config.toml
router_score = "softmax"
norm_eps = 1e-06
rope_theta = 1270.0
lr_mult_down = 1.5
train_tokens = 648200000
Below are experts of layer 3 (counted from 0) of a mixture-of-experts language model. Rows are named router (the router's row for the expert), up (a neuron's input weights, with its number) and show model dimensions 64-95. Each number is 200 + 20 x the weight over its row's rms, rounded and kept within 0 to 999.
After each expert's rows: "mostly gets" lists some tokens that are sent to it at least half of the time. This comes from a sample of Wikipedia text that the model never trained on.

# expert 23
router,194,211,195,202,199,234,227,179,182,203,182,205,208,179,211,192,179,167,186,190,201,196,204,187,209,189,202,219,179,189,190,163
up0,211,193,182,232,186,190,197,209,198,179,187,243,152,218,193,209,206,172,196,168,223,243,167,178,193,177,196,207,190,161,184,197
up1,207,194,226,219,208,201,168,219,194,179,225,208,175,190,172,166,178,190,204,180,234,203,199,200,230,189,203,156,190,184,210,177
up2,217,201,180,214,173,177,200,187,189,202,192,171,210,199,192,151,193,183,176,223,200,189,193,169,198,168,218,210,175,201,252,165
up3,194,222,219,255,220,200,220,207,153,196,158,175,189,195,139,156,191,213,215,202,182,183,200,209,178,195,189,201,181,205,188,220
up4,235,192,174,191,190,213,198,202,192,162,180,231,204,202,191,211,154,204,185,198,196,199,211,224,211,210,180,164,249,220,225,215
up5,166,228,193,180,188,194,233,192,155,237,176,168,213,175,226,205,204,239,189,193,189,192,199,202,212,222,184,172,194,203,213,232
up6,164,205,201,217,183,173,190,196,205,186,167,207,220,148,198,212,193,175,169,205,208,184,177,210,234,228,195,180,165,161,216,203
up7,172,206,166,203,188,176,230,190,186,168,200,218,197,230,202,189,185,236,178,196,191,215,183,202,226,179,167,205,204,199,185,209
mostly gets: " Al", " Ne", " Ben", " El", " Bre", " Cor"

# expert 28
router,232,188,194,204,161,197,184,227,197,232,212,188,161,212,191,195,203,216,180,219,183,196,172,191,196,215,229,173,213,190,196,207
up0,227,218,214,218,183,183,181,239,199,194,241,195,227,201,176,197,230,172,189,227,214,231,203,181,208,213,228,165,180,195,240,223
up1,236,177,228,202,190,197,181,193,210,174,191,209,180,236,205,198,199,226,234,205,187,155,184,184,214,184,217,186,187,199,213,212
up2,156,221,176,218,205,198,167,208,187,232,181,171,239,211,214,194,232,203,209,185,193,216,211,201,186,186,172,204,207,151,230,200
up3,200,207,225,239,186,189,185,210,202,190,213,195,198,233,229,213,216,199,211,183,207,211,164,215,220,223,222,239,234,214,216,197
up4,222,206,188,216,181,175,217,248,186,216,216,184,221,185,169,195,194,198,176,220,197,219,198,246,181,206,182,215,174,194,175,202
up5,225,220,220,184,196,182,236,182,240,216,207,212,190,245,217,213,239,223,177,197,207,200,211,244,190,167,233,192,215,220,184,224
up6,227,242,216,196,185,225,178,196,215,198,191,179,175,204,185,209,213,219,186,188,226,184,228,202,219,227,166,184,148,199,202,228
up7,206,194,193,182,166,170,219,180,195,186,235,189,193,242,223,151,209,209,176,186,201,195,197,203,204,220,215,180,197,236,180,182
mostly gets: " service", "See", " age", "S", " Year", "ble"

# expert 19
router,176,182,167,192,180,192,210,196,248,200,240,216,202,234,178,188,181,176,200,236,172,186,235,196,194,209,198,195,200,220,189,207
up0,203,231,168,228,217,167,221,189,184,164,238,189,189,229,165,191,240,182,182,201,199,181,157,187,215,204,165,186,223,232,189,216
up1,188,198,191,199,180,195,188,206,191,194,199,222,190,208,217,217,199,189,219,237,212,172,217,177,180,216,183,133,197,211,191,214
up2,188,239,188,205,208,194,178,200,197,177,226,208,179,231,193,207,181,216,183,191,221,165,207,206,200,205,187,188,183,219,175,179
up3,218,201,218,197,175,212,229,196,197,171,226,215,197,191,198,180,212,204,182,223,181,224,214,230,184,233,238,187,198,176,218,213
up4,193,196,174,217,221,230,197,206,204,232,203,203,219,208,198,187,221,195,140,230,204,191,176,220,172,207,183,186,241,199,197,194
up5,188,174,179,190,206,148,224,236,224,195,220,236,203,200,177,187,214,171,173,203,205,222,222,184,209,186,184,222,219,199,180,212
up6,166,219,181,220,214,179,199,239,184,192,233,197,227,191,186,197,220,177,154,186,199,185,213,224,226,209,237,191,202,199,212,162
up7,197,218,216,194,258,231,189,194,195,189,196,233,202,204,211,220,218,206,208,205,223,201,189,237,261,224,194,196,197,200,206,207
mostly gets: "ist", "man", " David", " President", " Democratic", " father"

# expert 5
router,180,202,191,205,218,210,237,176,166,233,195,191,185,190,232,201,203,236,159,211,200,197,207,210,221,200,225,254,188,186,179,214
up0,173,237,170,173,213,184,201,195,194,172,212,200,192,153,217,204,205,187,207,214,205,166,178,215,225,188,185,194,242,198,211,218
up1,179,189,212,225,184,216,217,175,181,209,234,202,196,175,203,203,214,214,181,206,192,166,220,200,179,212,219,227,215,198,243,216
up2,217,213,223,217,187,195,189,200,175,198,184,188,200,205,180,185,214,210,166,241,207,192,188,222,205,223,203,229,195,169,171,200
up3,195,174,228,219,237,182,241,210,204,204,184,207,190,192,214,186,173,208,186,170,210,210,176,199,221,174,216,226,210,176,215,184
up4,228,206,215,216,206,196,191,196,202,184,227,192,195,178,182,217,205,210,192,165,184,194,197,189,196,223,207,191,203,201,164,176
up5,225,176,219,177,203,201,190,208,206,224,217,163,199,213,178,205,232,168,185,203,215,184,193,171,180,197,174,194,200,197,223,216
up6,207,171,198,223,215,199,213,216,208,200,238,220,188,231,214,217,188,186,167,206,198,207,190,200,204,193,204,205,210,192,199,169
up7,183,220,180,207,207,209,163,180,204,207,208,223,218,212,226,158,171,227,189,211,189,231,210,199,211,199,176,206,204,191,196,176
mostly gets: "\"", " football", " Championship", " Cup", " Stadium", " Championships"

# expert 21
router,186,193,202,186,212,198,232,236,198,196,202,189,192,184,214,202,223,222,205,235,237,216,156,220,217,218,192,219,194,191,200,196
up0,202,187,179,186,180,184,223,186,207,222,222,185,233,184,192,188,185,202,221,190,187,242,151,233,221,190,159,184,171,215,196,179
up1,215,180,227,162,197,223,228,153,237,207,167,185,214,182,164,184,199,162,184,222,165,201,189,221,190,209,223,191,197,205,186,218
up2,205,210,205,226,235,197,185,165,239,219,172,193,217,243,229,188,232,232,207,206,210,229,185,220,207,231,225,203,189,178,188,191
up3,200,230,237,194,215,216,161,209,196,171,237,193,174,161,212,183,180,180,205,213,158,198,199,189,183,240,234,203,231,197,210,206
up4,195,173,202,213,229,232,177,155,196,175,222,187,254,211,205,225,200,159,196,195,221,198,206,178,202,171,232,203,205,227,206,237
up5,203,225,183,222,219,190,202,214,222,218,197,194,193,166,165,172,186,224,213,206,186,224,179,202,239,171,226,194,163,177,212,217
up6,216,180,208,163,251,206,214,179,192,164,214,205,211,165,183,202,201,189,199,181,155,230,226,163,224,190,224,200,201,199,214,164
up7,186,194,224,182,187,160,220,217,192,181,239,201,212,185,204,188,206,211,215,243,211,176,202,206,168,227,173,230,195,194,225,217
mostly gets: ",", " of", " to", " in"

# expert 13
router,193,170,202,203,182,217,132,201,215,171,190,171,216,162,192,207,221,165,229,180,177,187,179,197,224,189,208,181,208,198,212,195
up0,193,215,197,240,172,229,177,230,248,177,229,192,239,213,194,179,207,199,205,186,184,212,192,189,214,203,180,209,163,250,202,199
up1,207,207,175,188,175,206,190,161,218,194,203,200,213,226,231,222,177,201,200,205,227,197,177,219,178,217,212,215,209,216,211,182
up2,202,171,200,190,192,200,171,205,186,231,210,165,194,201,172,199,160,185,189,197,196,186,190,226,231,169,175,200,183,193,261,204
up3,187,190,219,213,223,188,181,220,191,229,212,190,188,230,188,205,210,226,232,187,200,198,184,234,184,182,216,189,199,198,234,227
up4,240,201,164,222,188,178,181,153,187,216,219,212,178,191,210,196,233,209,218,176,206,183,180,219,196,188,199,178,224,207,232,229
up5,200,201,180,219,185,201,212,218,206,215,207,208,232,174,185,200,217,212,209,195,219,197,158,189,205,153,200,207,245,213,229,192
up6,193,207,185,201,200,195,192,180,175,207,219,230,171,211,195,209,223,230,177,210,190,168,212,233,225,236,185,199,196,198,189,207
up7,203,203,168,187,171,232,197,243,182,200,231,182,187,173,197,225,208,169,187,192,222,209,194,197,195,187,208,209,193,217,197,184
mostly gets: " not", ".", "uc", " .", "?", "00"

# expert 6
router,218,188,221,214,174,208,228,186,179,199,242,189,192,184,205,178,156,234,174,232,198,186,204,176,201,204,211,170,164,223,193,207
up0,193,226,185,191,240,198,237,229,197,193,192,187,226,202,161,172,175,211,210,190,170,226,218,219,181,187,177,188,193,245,200,212
up1,215,206,209,215,192,232,185,171,164,235,170,170,180,182,217,187,209,198,185,191,179,203,180,171,198,192,193,176,175,202,200,234
up2,192,204,181,224,166,187,191,200,188,224,212,207,220,196,237,153,182,182,210,202,238,184,186,173,238,194,196,190,211,208,204,222
up3,189,198,198,210,175,171,226,224,173,159,230,204,173,202,188,183,212,204,178,204,222,221,199,196,229,214,230,174,204,179,194,238
up4,189,197,220,224,228,211,214,172,185,201,225,180,164,195,187,202,213,215,167,189,203,217,158,220,214,214,175,188,174,164,178,240
up5,205,166,210,190,168,221,199,202,195,181,255,232,217,203,185,219,196,169,186,201,214,190,213,170,224,206,164,205,216,197,195,209
up6,186,192,220,205,190,182,221,223,195,196,221,236,212,222,162,193,187,187,203,232,204,214,200,165,216,206,218,172,194,187,214,197
up7,166,144,203,233,196,191,225,198,192,210,266,195,188,192,183,224,187,220,220,156,209,196,166,187,179,197,171,207,186,208,186,205
mostly gets: " he", " it", " which", " He", " who", " they"

# expert 1
router,208,190,203,208,179,202,217,209,229,189,196,204,211,172,191,218,201,230,198,163,194,221,205,236,208,209,164,216,186,179,217,182
up0,225,179,225,209,193,212,186,195,163,208,186,182,235,196,198,219,221,194,218,182,203,236,200,206,223,211,177,197,194,209,191,226
up1,190,185,207,213,202,188,195,162,165,197,237,230,191,208,180,199,214,224,189,175,188,194,213,223,204,208,211,195,173,189,190,212
up2,193,217,210,184,248,206,201,205,179,192,173,185,197,201,175,211,202,213,159,190,241,226,224,193,232,185,167,217,206,194,198,175
up3,206,183,182,228,220,196,177,207,173,202,184,206,161,231,186,205,196,157,196,198,208,213,213,215,164,199,172,209,209,237,184,157
up4,211,193,188,263,226,163,226,224,177,183,190,195,229,171,211,199,189,190,189,219,225,205,188,193,174,214,189,219,184,218,205,197
up5,233,216,215,197,215,210,211,213,197,162,217,168,222,210,225,188,200,197,155,236,173,212,179,193,185,221,229,192,182,217,203,167
up6,197,233,195,234,163,226,205,226,211,192,181,227,182,221,152,234,191,205,186,224,192,182,235,189,226,190,159,203,204,219,201,199
up7,209,240,252,211,200,179,204,236,185,201,207,193,208,216,149,174,189,210,238,190,209,208,191,225,204,205,202,217,231,173,197,174
mostly gets: " (", "°", "′", "(", " [", " Coordinates"

# expert 12
router,206,190,221,201,215,200,217,209,205,241,195,212,196,175,195,204,222,219,230,188,223,190,167,224,194,183,186,212,228,190,228,187
up0,230,172,187,216,217,164,212,222,193,243,200,244,181,190,185,218,193,225,201,213,218,189,179,206,221,203,196,226,214,220,216,166
up1,227,198,220,178,205,205,226,228,211,215,202,199,177,222,160,233,185,224,203,217,222,201,191,210,211,188,214,193,163,215,243,215
up2,201,214,189,177,229,222,201,220,195,191,210,235,194,217,198,213,186,199,188,213,198,187,207,190,177,189,198,216,185,222,190,169
up3,163,210,199,186,182,212,187,186,186,221,218,183,194,214,192,182,244,174,199,198,182,160,158,226,183,179,223,198,222,207,176,177
up4,186,210,219,217,199,196,191,270,194,203,197,187,153,216,218,183,201,204,196,223,186,200,212,202,190,197,196,172,205,218,198,186
up5,193,199,214,203,194,163,164,200,240,233,209,198,191,231,215,231,196,192,207,187,178,233,195,204,207,163,220,177,224,197,191,207
up6,173,172,232,214,195,228,163,215,185,195,214,197,174,170,153,191,189,149,190,177,218,206,198,223,201,178,189,220,214,175,171,196
up7,233,182,204,236,232,217,193,222,204,226,213,189,220,210,210,198,215,161,170,206,223,218,176,202,189,227,165,175,233,214,195,202
mostly gets: "–", "—", "imi", " ext", "tic", "present"

# expert 4
router,168,187,150,208,235,193,170,213,206,192,197,200,208,199,190,215,199,209,212,242,192,203,255,195,175,214,234,256,198,188,172,167
up0,193,203,177,212,196,187,210,209,202,203,188,226,209,221,185,186,214,209,190,228,206,222,184,222,208,223,192,228,172,195,234,172
up1,147,221,185,203,192,191,251,214,184,157,209,192,175,241,211,187,206,198,202,230,178,220,231,199,222,232,180,196,183,189,221,195
up2,216,201,174,204,171,237,218,230,217,211,203,192,204,187,186,198,149,205,175,204,195,205,246,231,186,179,192,213,213,214,195,208
up3,219,200,251,155,216,217,226,198,197,164,217,200,230,217,198,219,187,212,193,208,216,210,188,171,201,181,220,211,180,191,201,238
up4,141,224,183,207,240,210,195,230,198,176,183,190,200,224,227,181,218,219,190,209,256,208,190,240,213,221,173,200,229,184,201,195
up5,186,203,173,184,209,165,194,204,200,218,221,187,235,226,196,180,214,175,222,193,200,197,241,188,207,195,169,200,209,226,224,149
up6,153,237,193,232,187,204,189,189,223,199,193,172,208,202,219,174,204,190,203,204,219,182,193,167,207,202,186,231,203,210,181,212
up7,200,195,208,244,208,168,162,232,220,182,173,201,189,200,184,242,212,227,235,202,192,206,216,190,164,187,182,189,213,231,204,196
mostly gets: " first", " been", " one", " other", " two", " second"

# expert 25
router,173,209,191,196,221,210,195,186,196,189,222,215,203,157,211,216,182,173,196,203,196,208,223,235,205,206,205,192,172,189,201,213
up0,181,201,195,192,200,198,205,189,205,189,158,193,197,217,220,243,214,172,175,184,198,217,211,170,129,188,220,192,215,242,201,189
up1,199,223,194,174,198,171,200,195,202,223,191,187,191,191,166,197,175,203,178,175,190,219,176,196,198,221,229,199,171,165,212,208
up2,186,200,197,187,211,172,210,192,209,191,210,167,182,212,174,200,215,171,206,200,210,195,155,239,153,183,163,221,163,207,190,235
up3,227,178,198,226,208,202,206,210,191,191,208,201,218,180,179,196,237,186,201,174,194,220,204,204,186,203,188,203,181,179,216,187
up4,183,197,164,225,209,226,232,193,238,194,190,207,216,205,202,182,208,163,181,203,142,169,207,185,196,206,177,213,215,215,213,208
up5,244,209,218,197,200,176,208,195,221,148,191,211,191,226,167,176,208,187,186,211,176,176,205,194,235,195,161,182,205,198,211,191
up6,217,182,224,175,161,201,227,170,206,215,232,234,210,199,228,197,197,168,200,194,203,231,152,225,207,233,187,187,228,186,180,205
up7,196,144,163,182,189,181,188,193,211,208,195,194,237,214,191,177,179,197,205,221,219,197,185,177,227,191,167,230,167,238,214,221
mostly gets: "um", "er", "e", "ally", "al", "y"

# expert 16
router,226,211,192,202,203,160,164,201,195,226,209,212,216,211,176,212,205,191,210,198,197,246,210,221,199,133,181,203,209,203,172,205
up0,188,167,181,173,217,196,200,216,163,184,223,179,193,220,203,201,182,239,197,224,203,194,218,165,194,184,191,188,169,226,197,201
up1,212,207,219,184,162,230,198,184,184,239,181,180,224,170,177,226,225,187,211,176,192,206,219,225,204,200,200,191,222,208,212,181
up2,160,207,180,198,219,173,179,207,187,184,194,224,190,162,226,203,204,139,182,221,199,183,192,211,213,177,189,215,188,187,201,182
up3,210,215,212,257,192,178,160,237,158,236,216,180,203,222,159,219,196,180,185,228,215,217,179,194,209,196,214,204,204,195,177,208
up4,219,175,211,204,229,193,209,173,215,236,196,203,181,233,212,195,220,187,209,206,191,220,203,215,216,223,200,187,185,252,217,205
up5,229,196,214,228,198,155,189,199,233,177,202,179,192,199,213,203,232,208,192,191,209,231,178,167,220,176,176,205,212,189,229,208
up6,199,206,202,152,193,190,187,198,212,200,183,178,200,214,195,182,193,180,204,218,209,230,202,191,213,180,196,231,216,179,203,183
up7,244,162,188,206,235,178,197,193,199,208,197,218,166,219,204,218,190,179,181,208,187,172,175,207,220,173,193,223,210,207,210,209
mostly gets: "es", "s", "ns", "ies", "ing", " August"

# expert 22
router,196,188,215,201,191,219,178,194,170,177,221,230,191,198,185,195,189,180,230,192,207,227,182,169,215,182,227,159,217,191,206,191
up0,220,199,195,193,182,237,181,210,189,188,213,215,204,180,174,204,214,160,193,208,216,190,224,197,181,223,228,185,164,173,223,158
up1,204,231,201,183,209,240,201,185,217,221,215,205,184,179,178,203,183,164,180,169,188,208,213,208,189,179,202,203,214,189,215,240
up2,218,229,211,219,208,214,214,221,219,200,203,212,215,157,229,209,226,184,211,202,219,214,200,194,200,218,224,214,205,201,211,215
up3,175,233,229,196,186,209,155,212,203,212,205,210,214,210,199,192,199,204,206,200,187,235,221,170,208,217,186,192,224,235,186,202
up4,204,222,191,203,205,206,199,206,169,219,194,194,195,224,191,195,200,229,196,242,221,186,214,193,213,198,181,225,227,172,191,216
up5,195,215,180,188,181,249,185,254,217,162,219,183,233,247,221,207,200,180,209,197,195,192,191,206,171,182,197,171,213,210,179,200
up6,192,193,214,198,179,212,196,215,205,199,210,217,223,221,224,246,168,241,226,193,172,217,161,213,161,188,213,182,198,200,189,219
up7,186,211,215,196,192,175,212,209,211,196,196,203,188,215,210,218,168,194,183,162,236,220,220,183,211,197,213,219,187,228,216,204
mostly gets: "  ", "po", " out", " those", "See", " main"

# expert 10
router,208,200,234,226,193,216,210,172,199,201,181,161,208,195,211,217,166,213,161,197,201,222,180,214,217,165,221,185,188,175,234,195
up0,249,223,237,242,186,194,214,227,176,185,231,194,196,193,194,184,196,194,177,208,205,215,204,206,203,218,194,201,167,192,233,175
up1,203,227,200,215,181,189,210,192,202,188,192,159,232,178,166,186,178,230,201,194,180,195,220,215,198,187,201,190,185,220,171,204
up2,207,198,193,211,179,209,212,195,196,231,188,195,175,195,158,165,160,191,202,225,209,226,162,191,173,221,223,195,163,216,210,244
up3,207,183,231,180,192,189,227,183,203,181,216,196,243,196,211,218,200,210,163,217,184,174,178,204,213,196,174,180,193,211,182,223
up4,198,222,217,219,208,216,221,237,208,185,168,173,209,197,215,218,196,181,171,205,210,184,232,145,200,201,219,200,195,195,210,207
up5,183,227,190,233,209,186,231,213,224,198,217,201,174,223,180,181,228,204,201,193,170,217,181,220,184,197,193,205,164,218,225,211
up6,198,207,206,193,209,218,211,240,193,229,209,208,202,219,204,181,220,179,187,213,202,225,221,217,201,198,189,207,224,162,201,218
up7,182,198,213,213,169,192,207,217,206,189,227,185,203,214,231,187,204,203,203,195,220,213,199,163,229,200,203,235,183,205,173,196
mostly gets: "ti", " ;", "nis", "ini", "na", " According"

# expert 14
router,184,199,221,180,199,215,199,190,228,253,170,224,224,207,211,210,177,193,197,199,229,204,219,191,227,228,149,216,188,190,192,189
up0,167,221,190,202,228,212,210,195,181,197,161,203,206,194,201,174,203,186,202,249,190,199,179,167,177,194,176,217,230,204,192,175
up1,178,213,201,207,187,210,203,221,169,242,200,179,207,201,219,209,186,231,202,199,199,217,199,200,233,208,209,244,161,183,204,203
up2,216,215,197,198,214,187,178,183,237,201,214,176,217,231,215,200,187,210,181,166,207,218,217,189,234,174,181,231,212,224,225,209
up3,189,249,212,178,184,225,227,191,200,189,192,202,180,227,190,215,175,179,139,208,239,213,191,203,185,222,206,136,192,192,165,222
up4,192,230,197,215,166,220,224,211,206,219,176,207,208,204,230,223,205,187,177,180,169,199,215,218,161,173,196,188,176,222,185,182
up5,184,209,179,205,207,182,206,182,195,180,209,205,220,194,220,199,191,215,200,186,207,189,223,232,202,202,213,200,198,192,182,197
up6,190,199,171,196,217,200,168,193,189,184,191,202,229,186,223,180,192,214,180,204,232,199,199,213,180,210,196,214,213,214,231,170
up7,212,199,207,219,204,192,189,177,216,201,169,191,199,202,221,222,188,224,169,205,222,209,181,186,211,197,246,206,166,184,196,203
mostly gets: " with", "2", "3", "4", "6", "1"

# expert 15
router,227,188,229,198,166,205,178,194,207,213,179,178,181,194,229,203,211,216,184,192,175,219,187,166,156,204,219,181,214,189,218,188
up0,202,147,200,186,227,217,182,204,224,185,191,215,227,205,194,177,185,166,178,207,198,192,211,198,202,206,230,156,219,249,211,194
up1,187,176,187,203,207,179,168,159,208,221,219,157,244,222,191,214,219,207,194,208,214,200,233,194,177,165,210,198,214,243,196,237
up2,202,189,178,175,205,203,151,209,195,174,204,206,177,210,192,168,199,210,179,252,215,229,173,200,216,161,199,173,201,212,159,189
up3,198,185,197,202,211,225,220,205,218,190,181,221,227,226,177,217,215,195,162,192,206,197,214,198,160,209,218,216,201,189,200,185
up4,217,182,207,214,223,210,183,216,220,202,190,193,208,206,220,213,197,198,197,199,201,183,223,187,162,166,200,180,203,200,187,185
up5,190,198,236,216,190,188,212,202,200,197,223,181,230,202,197,187,214,217,180,209,224,219,188,205,211,225,203,195,194,211,216,159
up6,197,197,187,189,211,161,179,176,197,225,215,193,192,215,179,186,201,225,226,207,166,226,200,176,218,192,191,178,221,235,199,189
up7,198,200,211,170,209,220,201,213,200,220,226,237,184,222,203,157,182,209,198,190,215,214,211,206,202,204,213,192,199,181,180,169
mostly gets: "{", " MF", " UTC", " ±", "mi", " sq"

# expert 11
router,168,205,223,208,193,236,182,203,187,183,188,233,200,214,199,183,210,181,200,213,219,194,221,203,213,186,186,213,215,197,194,184
up0,202,216,209,227,176,212,187,167,221,218,208,212,204,211,168,157,196,175,193,195,216,200,198,201,195,221,182,186,211,214,203,215
up1,204,241,199,231,208,206,198,200,208,190,222,187,222,190,200,181,224,222,212,190,218,214,187,185,183,247,227,212,202,219,185,200
up2,152,192,180,200,157,198,171,207,153,225,208,189,198,237,186,200,221,195,195,207,230,201,170,221,186,228,206,186,196,208,201,166
up3,202,272,190,212,215,183,195,200,211,197,213,225,216,199,194,200,204,225,228,186,178,213,190,194,215,223,195,225,181,198,224,197
up4,201,231,225,221,219,197,178,210,174,226,166,184,193,203,179,184,178,201,199,179,220,216,208,237,201,201,202,182,169,194,196,203
up5,163,213,166,193,201,185,216,206,176,220,183,223,177,208,214,200,194,195,206,199,248,196,201,199,208,192,203,200,213,235,195,199
up6,205,234,197,204,210,181,195,220,214,169,202,198,187,224,174,194,203,206,205,228,202,171,187,219,189,186,200,182,214,171,203,173
up7,220,217,191,188,202,224,197,223,232,170,201,247,187,226,197,227,205,163,182,165,179,178,198,182,228,179,192,191,194,232,228,197
mostly gets: " from", " Ne", " pro", " ch", " By", " Cam"

# expert 3
router,199,213,199,199,201,202,236,201,201,208,214,207,173,203,196,205,205,155,223,211,180,165,243,184,200,198,194,206,208,174,216,204
up0,180,178,187,188,195,223,172,186,178,205,193,221,162,191,161,205,238,210,212,178,224,199,188,211,207,195,194,201,195,197,206,225
up1,185,173,189,215,224,205,237,171,155,226,208,178,173,215,184,216,224,216,199,192,176,200,188,181,202,211,190,197,221,212,243,213
up2,202,220,177,190,186,198,170,193,212,202,215,216,195,221,194,210,197,171,221,168,192,168,234,199,188,256,197,151,192,189,223,214
up3,174,171,175,133,207,207,191,172,242,207,215,210,221,236,177,186,220,162,178,223,213,203,174,198,196,179,209,180,198,198,195,192
up4,192,221,200,221,214,207,232,189,184,144,158,171,177,178,203,182,200,181,222,206,229,214,202,181,196,205,205,201,206,232,171,239
up5,165,202,189,169,203,194,171,200,203,210,192,220,217,213,204,201,243,219,197,216,197,194,195,190,219,175,166,191,234,218,189,195
up6,206,191,214,182,191,214,226,221,208,207,175,198,179,173,176,213,211,231,193,205,208,233,166,193,148,168,210,203,205,207,195,195
up7,178,204,168,228,161,166,238,181,175,165,196,202,160,185,190,227,204,213,265,216,240,211,229,202,196,201,217,222,210,210,179,218
mostly gets: " 1", " 18", " 0", " 5", " 6", " 4"

# expert 18
router,211,194,231,179,166,188,221,263,209,216,163,229,217,196,199,244,217,183,186,195,239,241,198,192,213,216,206,199,240,194,210,225
up0,197,214,197,199,220,197,186,210,204,175,201,169,181,223,178,219,221,191,205,205,182,217,201,202,165,221,174,188,214,210,249,186
up1,198,178,174,233,225,191,200,199,194,232,188,162,201,168,188,197,188,183,182,253,219,196,194,217,171,202,210,197,205,201,166,206
up2,196,212,179,187,194,205,207,219,182,231,238,174,205,192,173,240,199,204,217,220,215,169,194,218,209,203,217,196,198,172,217,184
up3,212,221,218,199,223,196,196,223,202,222,178,180,226,227,175,196,201,207,211,218,234,186,202,184,215,175,197,200,160,191,166,202
up4,200,186,211,183,207,192,225,243,193,196,217,190,193,201,201,181,197,196,192,211,191,197,191,195,222,212,224,181,191,184,193,196
up5,178,237,200,209,193,172,231,180,161,201,187,176,204,204,174,251,222,177,171,179,202,207,183,224,173,234,229,242,185,207,172,172
up6,213,180,193,170,195,201,220,209,206,198,190,170,192,217,217,215,204,196,134,215,217,217,185,204,217,211,192,205,190,176,183,206
up7,228,215,225,183,188,211,253,176,221,187,203,204,193,236,181,158,196,212,213,195,190,191,194,214,199,203,197,214,201,172,162,210
mostly gets: "-", "\n ", " -", " •", " —", " –"

# expert 0
router,204,217,171,188,210,214,198,235,185,198,215,195,196,183,218,188,192,219,208,179,206,186,191,221,196,196,196,248,187,229,213,228
up0,204,230,206,189,196,194,176,191,198,223,246,198,210,186,205,207,188,204,209,200,220,192,193,174,194,200,182,208,181,234,220,198
up1,199,199,179,163,167,187,248,225,227,227,165,191,207,167,168,197,174,211,204,173,242,190,180,206,212,193,228,191,187,184,217,173
up2,205,173,192,208,228,194,190,229,196,222,178,183,218,227,208,184,214,176,189,178,171,197,201,206,196,187,195,185,203,209,231,179
up3,202,249,212,191,165,229,258,214,205,198,191,175,197,221,182,183,217,207,199,190,203,193,201,184,194,172,196,186,211,182,185,238
up4,201,229,233,173,200,220,198,202,164,176,213,213,224,222,192,178,223,196,221,219,221,177,200,191,208,202,211,200,184,190,174,204
up5,202,203,193,212,207,205,206,222,167,218,178,163,182,209,180,201,228,192,207,203,213,228,215,203,211,191,176,181,177,210,211,178
up6,180,194,221,219,189,199,194,180,210,188,238,201,207,231,212,170,217,177,190,207,209,167,198,193,177,221,200,253,188,190,203,165
up7,182,243,181,221,214,220,215,237,197,190,181,184,219,192,214,175,198,218,185,185,205,204,197,228,217,206,152,243,154,176,212,186
mostly gets: "=", "ut", "&", " Ber", "t", "DC"

# expert 8
router,203,184,227,183,170,207,235,208,213,170,203,190,193,191,191,216,201,190,215,193,201,196,176,195,168,196,206,179,203,211,199,188
up0,167,187,216,237,226,206,248,225,193,164,161,204,195,194,195,189,199,249,217,200,170,186,188,199,196,174,214,188,183,206,208,205
up1,187,198,236,220,187,215,235,220,202,187,206,183,215,195,220,190,221,194,179,191,205,198,173,260,184,214,198,220,180,219,236,250
up2,178,225,214,195,191,189,221,201,200,192,202,183,211,214,222,180,220,209,177,179,206,207,180,190,217,204,200,215,189,200,176,206
up3,226,201,186,180,222,164,213,221,213,191,215,199,156,238,200,216,209,202,185,173,207,170,166,198,232,199,185,207,197,222,208,202
up4,183,229,167,178,186,212,219,215,215,181,204,194,223,216,215,173,184,190,167,211,215,189,176,203,180,166,226,232,219,200,180,186
up5,166,199,202,215,219,202,172,208,219,186,208,219,233,186,201,212,186,206,212,194,212,214,216,225,221,189,184,204,198,219,189,182
up6,189,194,210,213,239,217,224,241,193,169,176,185,199,212,198,207,211,202,229,182,204,208,208,243,165,224,220,215,223,244,202,186
up7,196,218,177,206,197,208,199,207,218,234,204,192,190,225,197,227,229,180,190,187,207,206,240,210,223,197,206,244,211,209,216,201
mostly gets: " C", " p", " t", " co", " L", " l"